config = dict(
    n_experts=64,
    d_expert=32,
    d_shared_expert=64,
    activation='swiglu',
    lr_router=0.000714,
    qk_norm=False,
    tie_embeddings=False,
    init='trunc',
    init_std_up=0.0225,
    beta2=0.95,
    batch_tokens=[65536, 131072, 262144],
)
Below are experts of layer 7 (counted from 0) of a mixture-of-experts language model. Rows are named router (the router's row for the expert) and show model dimensions 0-191. Each number is 128 + 32 x the weight over its row's rms, rounded and kept within 0 to 255. Numbers have three digits each.
After each expert's rows: "mostly gets" lists some tokens that are sent to it at least half of the time; "gets" lists some tokens that make up at least twice as much of what it gets as of all text. This comes from a sample of Wikipedia text that the model never trained on. Tokens count by the router's weight.

# expert 63
router:150127227131129107118106150144164113134141147125110131117113177114148101159129121152123094133103152170137110082095112146125092104125178108114096133122136115133023090103162172150082085154100157124154150127130129119125118088150123121121142134154203142120084169108095140161129132072156078100123123107159138147148112072205104172118118148108089135127111176125065148124171100057128159120179119142096143161163168118092164117101168151130192148163087158050106179101111119107117142172148209087110113102144126107164104143175125088057119123096096118111119134055088153136201120151100062060
mostly gets: ")\n", "\n", "′", " |\n", ":\n", " Species"
gets: "\n", " |\n", ":", ")\n", "-", "\n\n"

# expert 44
router:173109117114123064110142095148119136137137154049129097105058185159119110105134146177145147136092128161126131172170148170131143096183087084148127083131108120111062114094067135131103102172135179105090168166144160119148095102104143151090115100117170144129150123129114077135130161201108131134170136069168144151130124079117087169086112146161128123079155093192124146116088090090092174087158127113102100098151081172101121121202152143100196133144177130106106079128100079146121169137142185154164122151084127115198136172111118120133137106080111122120093074105183190102159105186178117122
mostly gets: "l", "ol", " L", "ell", " Cl", "r"
gets: "0", "l", "3", " L", "5", "r"

# expert 26
router:139137131136070163153148130145096116088145078094102182159107150147146108120127129122121142168159120094098117154089118166107171143203084094140142203125104138087114124183115190128143094154097126124204111115150102202129110093105111086173161126089124115141114133131106123150132172084114085098113114081136170163147104150120107138140142132132113134099184093182142104108155153140082102092090168118113076160118090137130123092151055143161100124161129119153144053154109169169105162127126108138136145049121118102148108208096080156083197161048108093156071073156102093159105078160118117070
mostly gets: " the", " The", " his", " their", " its", "The"
gets: " the", " a", " The", " his", "The", "'s"

# expert 19
router:185102107101077124113144063147119130120143117119140163121112120156164141126127131150147140145139076126129069111105170156149150133117121132105143120155116090122118153148127135185091119130130143112119156115119133168100149096135207175123174097133212087123130129117156163132146197134118157062095148158124168207160172122110116145094077215147081064088096139159097154082164187133163090078119161160151145098093149152153128115112062163104180089161193080124160137135145155181125187154127129106145128156165093096152094091145162083122143145145152120176156180124149106171142208124135132043
mostly gets: "20", "19", " •", "×", "rd", "th"
gets: "20", "19", "-", " ", "18", "–"

# expert 35
router:154163119163126188150147144129125153157152133107132166140117202171157113128120107164126141151139087114112123166154125121113116102160098119139098200156169146136132078201145160126118154150126162150177173152124135174123118117130118131181118126141141110131087101148167130129110150081134072067162086097148198160156056122110067150126139159153085165105202101128162119145148202145048109120129142138155042131155097116122183165116127096152097106148130068106149072142104097168085222126132091216085148116088103143147125152130090176144110156082093120111079141134086121141112093119175113103
mostly gets: " the", " The", "The", "the", " a", "="
gets: " the", " a", "|", " The", "The", "-"

# expert 55
router:116116112147128133119119070109150123085111089153128172112155095172130175122204119098103108124113122119104097114043141126081150161090118108091103090151184115159117061101112174175126142153096160119168095078121100119136112138146130146141130118134198184136112133125112167133127148199181132153110160163194084137117098123124107093164063142125072101151102150147148105078158113131116161155084128148164162175145099080168169142154145163074115075110148125033152139192137121117169112103062100070132156117132161206126148173104119102149103129143113128097171108174159129148176137077186148084
mostly gets: "ar", "or", "er", "″E", "There", "as"
gets: "er", "19", "ar", "or", "20", "as"

# expert 51
router:091093151150139100127115131154123162124104138128140151194139137122032119174099155123093144082147071158118120178121157186142131139133117125140129161140126115092147146104097102149116132162103108125104116081121109093085093122087091136140133132138162122169208137131131145142101203124100143064144178112094128176160092092109100066075158174160110081098149131159179100099104164114103083104198148072142139087107154097118090117132147051083141073187124133130221159159130125172169174156092083082085128161115071138147139122130152059137084128135142089130126099118170143096151157092191141123
mostly gets: "19", " (#", " .", " ", "20", "18"
gets: " ", "19", "20", ".", "18", "–"

# expert 11
router:153134094111112184111120110154108109129122132076111142045085101138096105114095153157066088102137092187121251140161140117110149101158118130147118162180133129077118142144181132054172138155162167133089143126135148123141120121128064160124118103137095152130096137152143058107146096140097114148130158092099047108137175137114140130149128092094096142155179155153139162121152168143077109089182154164123173162119120134095159078106106116099098086107132170179089081165107100161088135066138195138154109115122138152113119138125125048146085103167158125132101073120158134048142121070116158154
mostly gets: " gr", " tr", "gr", "b", "sh", "tr"
gets: "0", "1", "b", "2", "3", "h"

# expert 6
router:163113132128137097119102168124108175121104163109169095132101150125080162114161160137127138115051065078091220162134150191137121126112119099126124132170110131142069140137072161104124116165172135143146081157147130114129107107149134156132087141145129141142143148113101147168095113134167183110110091193133098150121061179137186076130133114111192114160154135094124165127174129099155092105155136062193147090095169171105096137078120067115121104171091133164127154119102160131176147090133127091182135130145117197175179082102144080085135151089097186092100172187147110123166099135096160074
mostly gets: " ", "–", " −", " €", " £", " $"
gets: " ", "–", "/", " $", " −", " +"

# expert 59
router:101144076120118174114139117192166166105113128185126132118126153124146127124164159174117124148131126097131095134171094185147115084125098110102087095091152155115152148069100149099156123158119155109128139153125103136161128129142123177137140108158146123151158094117102123128132164162177124138092102070142183162140119150118110085108062175085142080113127096168096088144129123109095116217083139097142162169107099099090146164155127193081088086105064111164109142141075182122169064113078129074155145143179188110169121223089148087129106100089103130130109201123165149127110165039166148126
mostly gets: "z", " Votes", "As", " Species", " Jeff", "X"
gets: " |", "z", "k", "d", "X", "ak"

# expert 57
router:155118126096146073137156127099120079122076103182123084064112124157135068166102150105113146129102117118092185174178112092128137129089167126140107090147115200095175101099135101130122160215153072111145190143131114122081135130103069144160140128107151151126106103108091115119132115146096160071062153151157155152064158111150125176108112093166139103080106144211117091162149147114159112092123117192124157144141067109111096139110134159191176092115160171156086109108101097174136093159130116069072169185148086108137124146117176096061166141102124106129076154094150137098129109144087142159
mostly gets: "3", "2", "1", "5", "4", "6"
gets: "1", "2", "0", "3", "5", "4"